Below are experts of layer 4 (counted from 0) of a mixture-of-experts language model. Rows are named router (the router's row for the expert), gate (a neuron's input weights, with its number), up (a neuron's input weights, with its number) and show model dimensions 0-255. Each number is 128 + 24 x the weight over its row's rms, rounded and kept within 0 to 255. Numbers have three digits each.
After each expert's rows: a language model's description of what the expert responds to. This comes from a sample of Wikipedia text that the model never trained on.

# expert 5
router:135139128078150132152136129121115169125137138167188125112105132127112105132091170137114139110136155140113151145091091118132126142112105137118143142144138128122125147120123122079106139209161125138053136108149155096181120132132110151132128113116081123140102078114111110097151130121102115149115112148106179156162151124111181115140120144123146125090108106091084129114107121126122141129166121173105111160097128174150178092118124147154141135157094110092096110157122114095141174104122106109180150132109161167132118099131108084126136145118123100142130144077141104132111161117099120122126132103171106105139087143145145123118154116136160080105093099128121170129125084135155133114157184113139150126113102145158096120151145150136132087142134134138110118120112142162099138137113131
gate0:116172120143132145093105160150121164108084128090130114154152154101148178140084101127174158099134146131154096101087128111168114125118110147121146112124095155097130133079130122082114110144087180127093127116112157107134115111129165156062131115105103128107081106109146127111110149095115128135086156166121108144136104147124095173110087122133152143137088095125133151133140134131170151088123141120097127123117132087096150142102123127099085126122138142094156114141144125079122103124111123106159096130136128130129166107140136114128122089109139075149097122119111114162140173155152135132092138091143116188175128143127084125149153125143157127131151088154120131147151123182124119135168120084103140126158130113139111131154139182098108120133119129146125103131088125143133155143098126
up0:108140115123151126094094167159118128091162085092137115102108121142126136116097068088124117124118141152183132113087092113152106122128090131123121133110113102098122143138169084084132121144077154166080165139113176117139116095119159137129107141134110109109104125095150136148131105117135143172071105132114158152166137155072131148098122116120156147142089119122128134162131117150137157144141117142124167151108125119136121089138084139102108140154151102080112135133142122086165131146075086092131101128132077127123122107170152128106123149147144110142120095095158136173129090162141108128144100127135183145129153131126115145121109146113157129116134135146116126154161121146117112101123167158108150111116111069144118130153099170167136135106117109151116114076132143136103170124127120
What it handles: Word-initial capital fragments. First pieces of words split into fragments, often capitals or consonant clusters like Sc, St, W, in sports tables and match results.

# expert 17
router:134095108107126116187139125171100137128132152135114087131118113153119131148128110144103158068142097103139125133116108139078130101112146181082104107175124080117103176116068140140129160120119127106107112177137140107145124102110132137098184161168146147113134190126115168149135140114125125124136132160126131146150138091098137121159159138096174114143113134126113107126140123112174115119168079132125141096140114107137081124159123103146120171140094134145117135118110141138123116066122105155162155139117090135107123163172130118097129080156095133139116120133160137130111111136100089110076160120102138139104120115104119111153129130110112102126120133144145123105107124090124144098091123121138097123110101082169095124148140133107096123140155102128169108133174124111125123166161167
gate0:152146089143108116170147169114123120098102106134161137124160150146137114115135130171155080173136053127131099147195135144107139119160123146190186153102136089123139129136119092082128106117119136088159148131137147140151160116116168125123127108165164103127153125138142121116116177157136142159136128151141147103137133107163092121138151109130137112113157136143081168149127174118170116130146094113115142140144152162118114118111170114164145113138105117128083120125120163090103140109124146133131143141115129126113159148085137118128110140162092126120147093087092136156162144127098114121132118104174097111101165115132114167131119120146138135112164097175098104126094139149103122096124144105093128178150156107120179166103127160138161122154126119131169121134146113115119133145160131
up0:156110124129115170154134154122128119160132124098149113157094151156080108129132118103138109142120147140133109129111109153129146105087125154123158156126134103108139114140113132150123105145142080077091129135142141098116140159103150110157151140115127091157146163158132151071121137143140144138192111162160168135122117097102127090120144112146121115082142178159103131116122158127125114091108070083129124117136131142205135120107097122166102182136123095103122141162101119144127117118121176152149150134125061144120156115101067133111083160140122075103131091152132142167154123102120124150115134149113134169116110145112105087138140124160111096168129151129123105113137101161107141083147144106108131141106117143151124106078139162155144140129096140111138141101121099100117122133157123
What it handles: Music and Japanese contexts. Mid-word pieces in Japanese or Italian names and tokens near quotes and dates in album, song and tennis articles, such as Nakazawa, year, label.

# expert 23
router:137127093128148148125176125133141131134124162057079121121083135085177138082108131134123132096122161129163113095131170130167111096119115103134163119125121120176143104130098091141141131111150089072119114151155070136133165144111123128104143124135127108154127163116137109114156139123120116117147137144073086085109130118116108151138129123116119150184111111137153115105131108145108158103098124116113132098120130061100142160092118154114146107115135142140113126122138115133118122136133099139097143116162098070098130154177154133124138093108171099129126119137152179090161102110169128115157101168134141130113110120093096139168159093173112135151111129114100170130132124106129123136162089111186120140096127094146123138100105122155110127128140151110141089089120114127132116143149135
gate0:090111121129114114124093118176146149118144149070119148119151129126089149144091123127169108123109142128116128106112105135152141106090131099127113140155154152168111066140185163160106157117133124163112117086136120095109130061140136109108149119112084107113116107090156130129114131124141129138111154160131127103116138144105132132103135109151101140125157111132119156155075134089143134122160132153142151133183146113105092129145177135133136137119112117131120105112164163111098155143138106090164117127094132101160140088071124134132142117161112134123125101122121100134101170113126122147122138122096154154152140096092136096138118184156091108105098120115151088187150100138114104100180140114152109107097120121163132078126126168151103176124138130094120110144114111171149121126172107
up0:125114090118147148132156159143173134177154121133139121102110113155085122149127149116097162090132131116119108105120113116168116160121141098141116126134120139103104109108123104115156117109105143163114131135103155083128127123142153118093134148119105136164113138081134138140124093111139150089098131162125107113132114113161091103129123143099100102122163123114117108123122089086150082178176141150127127105158110129122135114122119109113097130148122083098132147139100177115134166174122102136140122115122088149135151145131133139084153090172145180121113098119109112128073099160070129098131116149121109168123107147151180110147130146140085109070120141162105128100154109106136120151136154074130094134140165104150083103089098115104113120105157114103110062144098105133140124127154141
What it handles: Adjectives and adjective suffixes. Adjectives and adjective-forming endings before nouns, such as political, social, Greek, military, rational, plus stray punctuation in lists.

# expert 20
router:120101107110130135153106164119084140090152110120119147108136136157133130140119123117135130145131191157132116169086141142111130148142131147129152152119139111098105141130077100138135123157109091125147125132126160109108149134104124177113136105111136139115167103151160140109156129105152102110109119167081173125127128130114135144086088136116119097144135151126148122170090159158151152088135104105130113096109114113104136112109107145092113159116159138110124126117124112152122132148136138127133114097100130151150127102128182150163113122109103099134137155114154142195132155136145106101057101133064149146150121147141070133102143168135110126148113132123125115142125104145159136122167119106149107201077102125159088157085143129144080121150083118120056143130118089114098125113158130
gate0:096173085139156147148161144133161114127143098135134103096166122172129121108132100114101132147135081106164100114093126134072195147114079131167154107119155127096132136130125116155126104184095102099124110135136155143134098100120130142142162097123116104129093162135122130152162123088168133139122130173141143152155128072120176111105109138118147112137135113133118098153112131095124160137153106139155127133135102102126148095178102173084092161120133104090156137133111158144106108164123102124160115110150119142124164122148127101106092135123063139128151082171124139122122125135104078130121161131140088115127148122172137136095107147123095085168118116104125120101152124121143117122088133080156128115125120119142104096131127160169126106151150100123108109151159135150109107118142135
up0:170130138136128142096103143110106172126118127104102118142177127178103143139152118127101107110184111144111092140107112123116108140123150162133135108184140081104119170119113144112127137099134087150119136129155122151140129130133079126136137134136119143130119168097110165144192123149135118123141145159170140106102123099133120142127098131132130078170117135161164135118141087123084145132164130143115111155111119112140121120106092136139173142159092149136117161121099163156152152089131104194080117098101136128118115118139130143114136117086126106172104097152142179113120118108124118123164146149134118142119158103131101158129082135133127154097086147141084121116178137123126129205090157132124088127096098113144144127089138099128121061122139125129153141115135103110162116156153125
What it handles: Determiners and possessives. Articles and possessive determiners starting a noun phrase, such as the, a, an, his, their, its, and possessive 's.

# expert 25
router:156191129146116129108147104100128099140158122089146140111159097100195116139169114137130122160147100134148129125132160151104158123103175117184134146138097158134140155108134145154150122099129149105160134125143115121106157155134123144129125135205163148132119116117138150114115142156123108138161095122094067171114125115097134124155147172145102153109115162130108119106118130112120173129074126101159148117124177143134086153148111117147121153131137124167116115132116071151095152087136153181132131100148131135105091129140091119141112184140092117143121097134107132111114116069146128129196178077153118135104112128116133112133139135143139150125141116155117105116150115084117088101140108131144120107111144124151120143169157146115132143124104145145149112134097114136164099087131131
gate0:137167153095168135144137114107158127140075150112140083126154104135139136107160114166134132106107156095101145143157098179158130146156129150157142109122133139135134112143116145151156150085113159137121117133077136151139172128144177084128126105144133113156114121111148117122165117126114138083136121125180108146123142115129108125125138097132149166130131143176159121109171098148147133097159146141124164134113130113095133122178112121146124105095195077133107113095129126119113157121078155132148074091156098149142098123112124092131116113091145095132147159108082102128150131102130137103142135142132161135118102098147166121127131054162086133145120128122126134124145124152148132086114133134123116134134134139104136155108139099102111116137119116076096169131125112109209141115146178
up0:097145100155117148138150129116119125156106150124151108093131129103141127160148162135172138158119117155149136117142113173108162092125144109193157141114113110126104138125130150114161096116155103101140172137085135108135099105106104121110116148117133152157137121122127120148107111130137135104131143130137125112067143111099147147136117107130137190081109152108107131120161134163139148116110161110091155118112123125148122144149189131130106117157164112190127142135080117149142116108102140171122120106137146101101106086166099135114128175128120078090134128107119103111186112114174096120139117156119103135114137128117133064113100129173141108166116082129122132146137117104144117118126079135120143111104162085107081148145152168166088108132146150128099131110103084102123141128175085
What it handles: Name-start capitals. First pieces of proper names and scientific names, often capitalised, such as Abb in Abbas, Ap in Apion, Kn, Al, Let.

# expert 24
router:168121102124164123151142125164150140149105120163110124129121117126169120092121129126154135118131139147125103116137130122094146144113076158120094146168132102104096130120109083145094118129165142129088145134122161147056148165113087124166145115092139137100121170119129138102121130136181154141168171157106100130128124074158143118098158124144156097143141113147150153165124129108151101124088116096150081124138139095105131089152141100137131148157108129081105157161086137120118147137102135134108161110102141089119149137158143148120097114076133097109125153137111136145137165129106114117075158130173126111154095116147100115134137105114146128151113106134115122087130117104092095132111160152106083133120117146138131099093115093171129149136103093141116106168164155118178180133140152
gate0:145150112160148084130135141062112163122136124122127111162150125091144137118152114128179095120141102112104112096124103121137110182150084145144114140135112082117122159142183098138151155156126174144135125107140124106118136125175102129188163124108092167102118150183113138123138123155101104134106144112185131123158148118158132142090175122150154103136130102152125155160138129151097122121098174130137118148172123153125118163151118121122144134147111158088090138137111124103146135141117110155137134133115139119143117082125113138126158110080122095121124161133142155124094116141149166176152176151125171156160116126135094106141145111108069121159146124126143097108123147076096107158155145074113133125133162127117172156140090129132114113122092122121116111092148145149166154132130124
up0:118092153110125151169082117135104114117148116147169171132097168153105126117088135119182136111120127142147176149147094112147128147109159133139135093094118173141141113115118173158115113106092091134149120134109123126120126118105161140129093181155141072168138105090121136106150131116140131140156140140103119110078132123119141093136105121126096142113113184098137114134138149137151137146163111164106143126112164104110139126157113137123065133111147095147162140102118121138111094155164159079137108141148124124112137161151107112165139111168155143142093079091128146136127142114118092120113104090104105078091117133077113151115139150121097126105125185166144121120127142144122139105109171133117099123134101105143117094104129107119101119157121140157111151132096154104090150135061133
What it handles: Film and TV vocabulary. Words about films, television, music and shows, e.g. Series, Episode, Genre, Screen, shows and action, often in filmography lists.

# expert 15
router:067119127134084088170155140136156147094143128075160134111133142154126113141167121118142108141149089153117126118168148095126161094155141145133108112101123186128134119120135115083086162148130106129112149124120145119137088101130136120153108156080143151142096111124192120192125150101121115092114107092157113144139094121104153165138091128194125117116104125162115143134133152095133104131115150129131082156075126134104130156110111090082117116112085128110154115155090127101098109125181119135153147146120134085154121131102114108149133110141128146128105124134107167131163149124099133155154141159154144160117122158101137100119111206139109113184134146135124134140144129114129098170164140132137172136108155157155173146147117135112145146133135115142147111127145135130132125146123110
gate0:120102171111128138143145151137108134133125084156114175121150139127143112140127092102119136127134148147100140109111156116128120130157188097111118112111111153084086141151132148144117151162120178110101123163088109114128162122140154114146134140110090121116126136139147095164099119125131135153121113075132136169126159130177174119113099136119083124160145177134080135154173133105107094136098127143139146169115103150081130162118134113088135133150124086159160123086108130086118156128133099145125138146150129147095102128097114144144170173141106158125117160146112130136114113126165106135163116089108127099095138102091133140109090153124087121120128127099131145157109131146146097110103088169126127139093117120114133133133176100059137137131135115148132166156201176129126134107147108
up0:123142127148164108151109127088150138127147151110132122100080091160151132097154098094154101133153149071105102132125131118148146167133126153158114110160103142125159104135150083142123134148113158096116113105096140190114147125102136084094151117106102147139112180102134156157131104115097129157126132129134126111129132135145073127134103122151155145154144135159138131156151113120162135105080096114102101078128103085137080122148147098144110156152135131143135124158127134094152122122168073140121097095186121141095123146124126110127132133121162075113097167170123117085157082123100155138092150110162159104101116131137115109123146139150144159145097128134140127117096151103142091103156153127124144136141145160105167165122122130086116150112134078152163149110163154120134129115108165
What it handles: Infobox field labels. Field names at the start of infobox lines, such as Died, Born, Location and Time zone, plus some foreign words and table cells.

# expert 18
router:138121094111129121101115130112128115075112079073135159122104119109116126131116142137121128120108092122130099152119088120126116163131085112071112095120151152121100145126140148139117143109151133119099125149158126105122131102103160160189145135106092155115119083073166102132125158110097112163071114145119153130113125175144146118095090121128141161136108144134109155106165110134098091116168141138131154123142114131092105099151073117119127096178168133106134138099136085114154116156090120172135126163108133083155176079124135145117107130097116145134116105131114136155139128134142149142161114123079113134104142094097101139125151151128152084148117111164125103170122139168120126121122120110087096107119138085115092099097138134109143177134111132160165110099115144160093145128139115
gate0:106111123148136119151087082161110098136133116150115115145148120147120129098100139093133065100165137130106117095128140127130105097102148114110134111135176076110130120127116177124165115122119124137161108148103113099148127167162086124147163168153122114195105096117166122112138133115171136109127127143129126149141164097145118146132141099092127101134091155126117153138108134158141157160112135089143123158127117146116120084118151117150100119136185134140116189106081144136151099116119139126125128111113117139160130138095145149173138156138146103100205124150188129096147114145158163135057101134142148100128143161125128109141141118090129104150096148104108107143144144119111136092134124107125125102122165140108123154158147133126158174087157112098119120149115098103131141133183137
up0:120116181142155127132102115091140110139135136164144114148173178148148129113156136053167096074122122113127147129114129175116140110135139092113108164122105167102128145139093127084143178144167117086129110150143110172152105158092122062103165123124134161113144140140100140106138126146132135083161127088113095166130112110112130069119126122105075100156157140138108100129124129121128139146136149172168159114148156110165131139121126156098151113111098111131131120116129118117170144125140131118080117128161092151152149140104130162134128088110143170152108150155098140106124128124124145099104092115145128113114131115134115157149112081164129126113109120109123136093088108124093116156111103099135114111103119125136122171169116119070163100147135126123118115110141095080103155120124118
What it handles: Line-initial list markers. Hyphen bullets and pipes starting infobox or table lines, e.g. the dash before Born or Succeeded by, plus hyphens inside compounds like Pac-12.

# expert 11
router:115109145155087112143107122111137099124114117109115110112117189144129127091176108101107122141156141101133169122157116169091092137096136078130122110135093136124131126174098109130165107067075134161141125122089123186127148135123147085118105092152119106135133127112094116125081084119112094128154089139158154162116121143145125133176158131104118153129142110130113110149144118076088115110130113100168136098142126158122092157128125098142132166138108106141128137165069161113127156148106107132124122133079122129143136165152117152131137117099154146118068108142144149152104141118134131098112119158105116149142096108183105128158086117123092125122100125169134103154115095119140125113105105144084151112110143139123153148091114099081125145109148091108122127118154104168105095120116137
gate0:104093125142139130140135135175141134110160148168126123099141130175101122169158085089091151128139116150117146130141131101136123116103115119101126101130172093122130142134120139102170072117118181154157100107117144144119148139101147170125094150149110102097151149116133113160144091131153131088145129117105129146133143111096096140125161148168070129118150137088112133137110108103143121146138127130133116134131156126100106140085170121138163144113155162077166159151105140115189096123157129109109164140145060141130120092150084129092126131125123083146114111183136094126133092178099167118086132141085126117113166096111122137099135135171148107110120148157117132163124147163147118149101149159136125123143087138143116134104143108160137144139137162136113108132083120137089149163121127
up0:121099116115137185097098111122173128161120149107155125142098133089172108115126109141081160126134118153171127128084137108098118105115109112149110170147110124150172108137153106143152166136158088081120125117176135117111106108145135142085093116132079106117091081167117090127127123126142140107139146153142110080123131175096120145108130154055150131111107128115120134125136153120087106168140098141110121132173125124155148118141102129138092147170138154109107133124090124134159121109084149145135122164171120101128161159115135107143120166151128142129119101139139123173110141094087096134122118138145153133120115111140152139130139177119112130152109115133148108162151116062129127140138144145091104142110084125115128112141129116163127076113105113129127144121151120089113150099126204
What it handles: Person first names. First names and title words that begin proper names, such as John, David, Henry, William, King, President, World, United.

# expert 19
router:151103084182099113113138154123109105189121162123081129163150089101096127132139149123102098140159103081109166103095123163116148120132169096120134142065103106125091126163165149099134131168130121152141129127157123112114150124161161131161108127134148111118144098129147128101117122120132080131168123136164104120138140133185113092152152129103093133112112131125115160100071094088111137145118124100158136141114150127101148117127108170173150131120117135110171140129167099094113105149115138108149136150113137140088136146090147111104137156152133156119161148114135137116142122080179169144159164132154141137123054110144104152133124149114129123127173131108167124125128142134136152072156130126155160115113140114120140148175107150154138148140144111112138124107135125086135115087110117
gate0:120136100126088103122156100118151082119124150108111137120144178120129154139092149106172107140139098115162162150100128124109146144110172130099175138092109150098117170114132121164161120122145125096125164163123097124124112111157179119107081117090138097123140126154142162146129127139120134164175155076095079114106084143158147098125184135147109142117100135126125160138096148087111129147126104136147095136154166148128103143096135145161131115120141142114142125150119144071132152141106101102119171136136118123115109145123125140168147114129139114136095104091129152141128136115099110136145163091146116087121148096120065113147078121141117158121100123120160092110096111128123100084120102164159144113138159121150137124130090115109099147162149089165126153144074119125152084127117100
up0:160160128147157165134125103135105103121128126110148125107130158150164141150127165095115101152135187136131156109096087068110118081113109130124144085113141108117141156068097177157101161149150135133133129161122134099136146153097108153093154142140148134137174102116100082137114118162152132105136118130160128112162116097126139156148113117141108122101150124123139135167136138111157112049163137141128107135135145116151163102086108164083135125140138108134154124129143163146118170138145133128174126137173147118142122119080155104174120179139144171137179140154124107143062120139087111144109098114124108107132100160118148117103138149089140137146096116147144144112184117152125112143115140127138117147113086172152131136120130143126168118108136171111132126136132137157146094120148151
What it handles: Brackets, symbols, foreign text. Opening parentheses, degree and minute signs, LaTeX braces, and pieces of non-English names or transliterations, such as (1104), ″N, UTC.

# expert 30
router:122136066141150121111134103124129119100125127075124112126133122123118125099139103190121090135136123093151159121098114129121121108098130137130113149134154097170108106113131125115138140139140138095105168137104128135145144153106154156120153136104123107107180079120092129142174172130129163113166114106171139149117140166084127125155102091165129114114148112113114105111142098148142087089103148121110061170139141134128173116116160106111124097145111135130121116137176130128115139078123108115120088095119140127098174111118159121157128095080118143178148170101169083151130115122137114101136124130109146078117152125119120099143177129109161161080099099144133114110163117114066138162104136094097124116088151100159148141144120118096132125097159120104136128098122141114121157123110105
gate0:095121141170123175147109126080134115147135143134154119144082154115144149140160136125133110096080129149102135162147115079173137115146147123093111134109130156127160149161145108157064168120119114089097182120157121143122068136115141138161159095150128139140127121109140157154152118129138155094114133083182139122077163151109141113117096104137125118125140125136135135130158150126122138116127178114115142133119185092163139117121172106117112099148143167112159112156113158144138130143116096158088127130134088125089115101123128114119116117182107126147140108145130143110133110163172131097157148111164084109123133157106119170143109130104128149119156110126161120124145138127097100122159154100094134129105089130157115133079146112161176169127071115135139128104151147112126118140168110
up0:116122141126155148086159062128140112147082123069084161124115139080138188095144108160154102144156134119118125132150095088149184131126128117140121119126124071103145115136112127155098124051121102150146124135130142129121126146181148125134129191151128113124130189119150103180156096168146137113139146099119139139116137072098128146128134133116141143135148137135141135153097081111115107137114133143127104086139170121135140096114155099139177116114077158109113123124125138092117084130119132131089125112132099088125116123156131130169104113118135118071128089111097134147114122129116113092153153120168149081108129104149135171165126121103095128162134133113099141145114113162117112127081143132112123149119127127158088127116141145134106125108125131109136099108153144166090136145119135
What it handles: Table cell separators. Pipes and semicolons separating cells in statistics, election and climate tables, e.g. Record high °C (°F), plus relative words like that, which and it.

# expert 29
router:145139122099136081103122131088131136128151151137129148120092116084112138134123188135111152124171134134150112128173109094150157067076138154139142141081165103134132127139148134128106118137125157128133159146134146129156099105142159151107129143145141149111143163128101129118165119151122144104091148138126108122105117141141111150114101102073126159112167129103104143133097096125124148136124118160113149155181115118094134165148141090140145136143146097143166091120123110161092168151126144124117125142174110152113108113177123152124091111145120090135096108127117085109205116117117115103147122129145136157107102153101118106114158069155152136136134092092117128133145104111110146154150136119157148113162068121116119105164182124154131080130146154128106173121129132127133143174181148
gate0:063095090132109142161137073144133104140125145143118110110131108116087113118141137119147073114118107116095124142183109104107148131108153110130147170137160136137102140137111136131132155104100145100102138099128091133151102110110075084165106129137133154115163113120111112172109146114134100132141179110138102116150134121160075143112112174120151112134083134112145213107159161101090110158141093131114135124127105119114108139097135131125147132103089127115119098140169112150079138132133142165117130117180092128136107106171113100163102142149130132121150157137122143091113150124128092118165092119122176104121132161159085150114143093117120138138130107097133171148128117104146129105120138111136114108150101055099130106124124122130121134128143128124142126151138163145162079162137163
up0:135137136156148109122158099104134127149125155122094119179135096110127138144138129138139139116178152140147151108187113120138145105140103149189161199150141080131154104095137178144176150149164115160138100137147122131119129119145104124125122114173126173179109145148163164122087128172118147156146092138131131102109090154130146135125104088126115107101137162112117146118054096166142154157143169132106101148124158130110117156159157114129080121161128129136116201115136152087114109135146120147097093110115164114099127123105133174130129126113138113153116105137124132115145114162116127124185113134136150113106152136104155130137109093123155132138131132139108136161144082132149140146141092129116142112180125134151128141131166129115175092129148131125109156115103110073106147124122120
What it handles: Paragraph breaks and initials. Paragraph breaks before headings, plus first letters or pieces of surnames in election tables and biographical lists, such as Y, Dun, b.

# expert 2
router:136087128115132113147112124090149114131122133116095087099145126122098067109161124157114143122136117103167175121156164116127110152134130159133135139151114122146115113077140143149152127058134106104157156155128101122117127140164130102113090119111141100121142122148148169109118114095115114150160097121149074115148123157171119118161160155179120127118143132097173138108148149139154100143085129126154157088150080106132158150121123145166143144116142133162135197108115111119127156118132185120073135088167170129093085124126112167116121120104145114091121101156114131095135138189147150147174102117129163115122116118135109173131131110113092134089129151148110144119117128093105121138147099141117144105150116164140132129147131115142169133112144118107144160144108122078176106132135132
gate0:093154158130172102122145117122087124154143113122105098143177121087123149115091135102126132092136121117091138153159125153136154103194130146102149127161130135136138123151079130080126166148120114162103075117125139079146119146129090129141120156140170117114120099112118143161128152127075129129103142113091155110158108119134101158117121112137114127157132085122132143172104147096116125132126145138107112098122147161158108136142127125111145077169092138137123091152150138179167127098165082128109115148090144119138131097157131056175143101081171120152108169126123089151117165139137145111119100107119164108124140123091128115112160109141137107150073128138142134116158122150131084131082141113116137120157143118147177135109145131142148124118114074159120104131136140116144145103156138
up0:139168132150145111085140148114133104140148110167103120121119120116072132130107126123127167086124164141118163166114120118108138132088112078200155116123122177118075095141110120143100116132117127142105132095116156160138092147101130109132124094109112130111136131140135145101147122122120175080128115137178162143136134154096098144084104138102122092125133088130135154136125129122101120106172131118126145178112086123124154075156134148103144150106109133115142088143153137091108142143150129137165141124100219147125103143111138123119131126123152118155156111160148113123110155129158139152113138116121113125132116130081070157090113180150133098112102102144155152142084150179142149087114121105149103076156149134128090137101154132102131111101105137103097132143147134128142105121113122
What it handles: Content nouns and commas. Commas and abstract or common nouns after articles, often followed by of, such as theory, election, book, process, -ism.

# expert 22
router:127126167139134113172126146127103135119152149109156174144074113133165075136119134120129130141109156166112086113162122150149144122149121161105113141177130107143099142185109147135145122084139143106134130132124090135157119142140126146122131112161120167135127143098136166149141177098131123098116125126104140117155077140139089129126131107098126127105091097130139108107081108135148112103083162106111078156150124150148140179125178078114157117120122139092065116125107154092155087128134117104150112123118157117110074137136158104155092111114118134102159165143137115154128127119107176122088079124113138134175164128140131134113114167144107166158090152137158112141123133152145164117122106088127167106139146119144173145100118104126124116153126139104125134097114111117136138095176157
gate0:140108142127111145125113128088165202172104136116182139101101143140122126130157155089132134115070107121164137106125171128160133139141140134148124152105088152132153122108183118092094134173119087152108090122111157176125128145154102169096121139119156108134132143132135131140112110145144163152149151075144139096118131146088109125177136123101172094093108116138144122138120153120153116099118112126125101170161144154158131148124151106091106106148136115150116097107131087182139116174150129112111120150131141090133126111093129118140128157137157141163119106155082125112171127101130146116140109095122190126146112140150119136151155150116142148119139124134126152129107117131084110104094104134121142120168138130149164117148187093143147114158134138142090160120097088140156093093103137
up0:131104163154108096144123103173136133108128129120095105119125082146140132109130132141128146116121134164097132115130172157154132137124102188126171135158191119104111095150132196142142133137148151105072183077154130153150128086128162120122118138140132150138143123131145186105177135112124136142141120128109143146122127087156106130114093073139147131128135119165132133120173103129082107098136141125111125132133138087144130126117129131111164144121140130104099110121135134122156169098114170116142143165103115177127096087131143149123146127144126129123130130158142134114108135138123139151131132128153113107098093126113132099138049108135137112107108114120117139137142155128157127122154139123113133105101101169087132129165120104106145190120107130119192150150159185086110187135080120
What it handles: Periods and the. Sentence-final periods, abbreviation dots as in U.S., A.R., and the article the, often right before a new sentence or heading.

# expert 21
router:149116166137128154114142125083108128120115140130119128087133098137097116129144143121156135112128157118145081120076126138163103119130169109162170144111112125090132114116122160166120121145161149120121141124093109135166132108078098113123088088116117122159131161126167105146126111151169121154112161108062124098119121157074112105113094130126111129151115163106121116147124104111122116101136116166087138121161115120126099132109178103162127132161123092163093126153121129154153162163113100121121139151155076100158151160118091128132150133144071161148128130112114085113128110147141136084127100145109135129134097095127181152156130113144076142068131151120135100103153121085154168125098105146132138141134164177182117119120139157106103110103150111126111126162134143116115106165140104
gate0:129110140099137139152099129130108109169125141132121156089127117103082115149094121141114136153131153094149134092115172164123131154167145117138179144098091156137120070114145108157139113118151135207067151151124153103149130109119114143146127151135111101113167056121077093080132121049131144100142146111143130142144102105099146126117123137125138144166111103137095156149148082109130099100139139143093117127164112140116153107135093148147123094141143155134081153144094148082142102122123122124170156129110114099140134129099120116133117129147152121170183098116111115125153113161154167086139127146117116083149091144105134134088086105109116110155139110131111149088110128163112131150148144116098128124132131140132147088129110136141122118124134118126097160139148122134122092081140142
up0:174128138150143161145119155125160111159116142113126095128115124117114121133113096092139145159124137111127114113143139120124122142108086159157139114163085131078122097140139171107150110101135144124118106094163148123142132153098130155132140140088140067167151076113111103164161101102143130065141155090133102113156149112117122117131142122133121175161116123100115114092100100080144123082123136075084143115159154142132141141119132143171126143118092140119094119115114155153166107117080111160139164165121142133176154184148094094130128136132189122142149138156144135136122115128150135100121137125139130107076129136141096117119122135119130141142122103134074162123162146136111139169118126127116159056130079118114153106131138123189163141095163162127132138133106123138144121118158146
What it handles: Place name endings. City, county and state names and their word-final pieces after in, of or New, e.g. York, Hartford, Cirencester, Helsinki, plus -ton and -ville.

# expert 13
router:155132125114135118140101108134127102092149114114126105129145170150184128173177116100152113094130123096130154093127173089142120128132139152130082124123158113141080177162172110127152123110116110080157129144102091118106118148099112163090130127149157125133099130127159102122127120116131124118089124145137117120132112103138105142152099115110128094102133105135152123145137102128110107130153134132091125113129154140124089105100118168176135130171176150120150158137174152137195143087110128117083118091144117076149122102202132129132113156125081143157134102149116133112141154096106100132115113122077114092098175137153114123117153130106122136103152060104139121139119131102120113124107130155122151108101137118130127138083094116109148116073147121116187140112095137148132122124154107
gate0:135116120142119102123139103134139110075097116143120139137145118156150109134119108114132111160170120116124177144114129173088150125104135102098100117108118122134177178135100119128135174110156103104114115128113129167126120118147179109077152096196156126139130114109123147136128115161163108094126144107117098129103091090105095150146128119176158140136157113122121141134150129106109164130107120123080159104111109162152102112171093150129091098132150124118145159147139113121137094133137136124131124127164121137116126149112151145142088092139169141108105099135143119164061087106173107131081111122142093174181127079137108149098090098112109160143135087173141140110145117120151150154168160101139081101119140114153143136182111119135117166124113117129108124153130137130110140120154160
up0:103146087150136139138148127119122145135146126099128165132127121159097133115101110132142153117159102148128133144134087157148182093118180101170073123145113113148178109159115097124153124147161112088124125130132086101165168124107107109170083110095115132132111084097142132164119148146153098166143156099129142113083106133171147096106124190139156135099140105118163106138127144139100127145137141086125148134124125124105100142119091113127121141097107150147127078119139173121140124115085144152191141133098111119149101135126112111133133173127157087132148161148120111103122184147124158153128129119146150148149115144141139102128134096127158126111137127144078135147113143117076094155172095109157167153158133145154116137162143103133160126156105093099124154143116122121113103127184140
What it handles: Month names, table pipes. Month names after In or a day number, as in In February 2020, plus pipe separators between cells of filmography and data tables.

# expert 26
router:075109147143132117142128132166100095147104123148148132129132118133102117160116164129115125126124128117120124161122095155112099142101150120100133118147171144112141144124143142111093083099154126127117096083113124105142133130097148149106105140099139114126125141084122095121121080140164156105118159098143189110081175136120169074119135120114158123165127128071107124149158177108125119153154122159120154141101125145160105081108141139133129102091141086102081092134138173155156127146102129160133171165151139147148148115105120200095144098105096181161142110116141123127113091103088138145111119139105121147127129110141129142127079174109121141104123163113121105133113104159158157108119127137131136146156137111180128107110142101129124126107145122072113117149161167157144107150124165
gate0:185146096156152132102099081138117114124150122118127162109135103033137151132147095181132160137160131133127157154109130141137136105111112138144095096147150089120143106128101099120145119122129190110083112070140130115125131103134143107156126133131141133131127169177151126107106093139174117143105153170150099160127114118118149162132064153142103123102158145128133128153121139137124141130133151150119140170139130132166143109167145108153127138137137178135136124144097141154133135150079112122133143116149135103125115166130105165161106106080103092125111130078159172147140154074122153129113129124089134134088135104142143119184169102111112125154131136185160105119120133138114096137141132121131138103130113107128129166143145141151070120093102102134167114122134119108113147151134152
up0:153118117135153157137105140173099129124144119120173117140130102131074147097121135092134166137168113124126150160063132165138155138111122187144112158119170115114144154120190082129124140131126137116104143087125151124172142133128166138145147136116129125120070116127156180131132098141170098127146155128117142156137118068135089133116137142137088100154114152076174125127158171113126136174105159135138100149143124145156092087135121122129139143141123108116110113171090146099128093111100127097156136061121113119121106155124089134140126094133131124094121139120138144159156099107125166130059149150107145128127115119152152097134116088124157125163144126130141120135174140103099132134125110122136103124142104121133092122116133143140129128162139131141138085112097073137106151150186131
What it handles: Names in sports tables. Player first names, surnames, country codes and place names inside sports results tables and draws, such as USA, Michael, Flavia, Rhodes.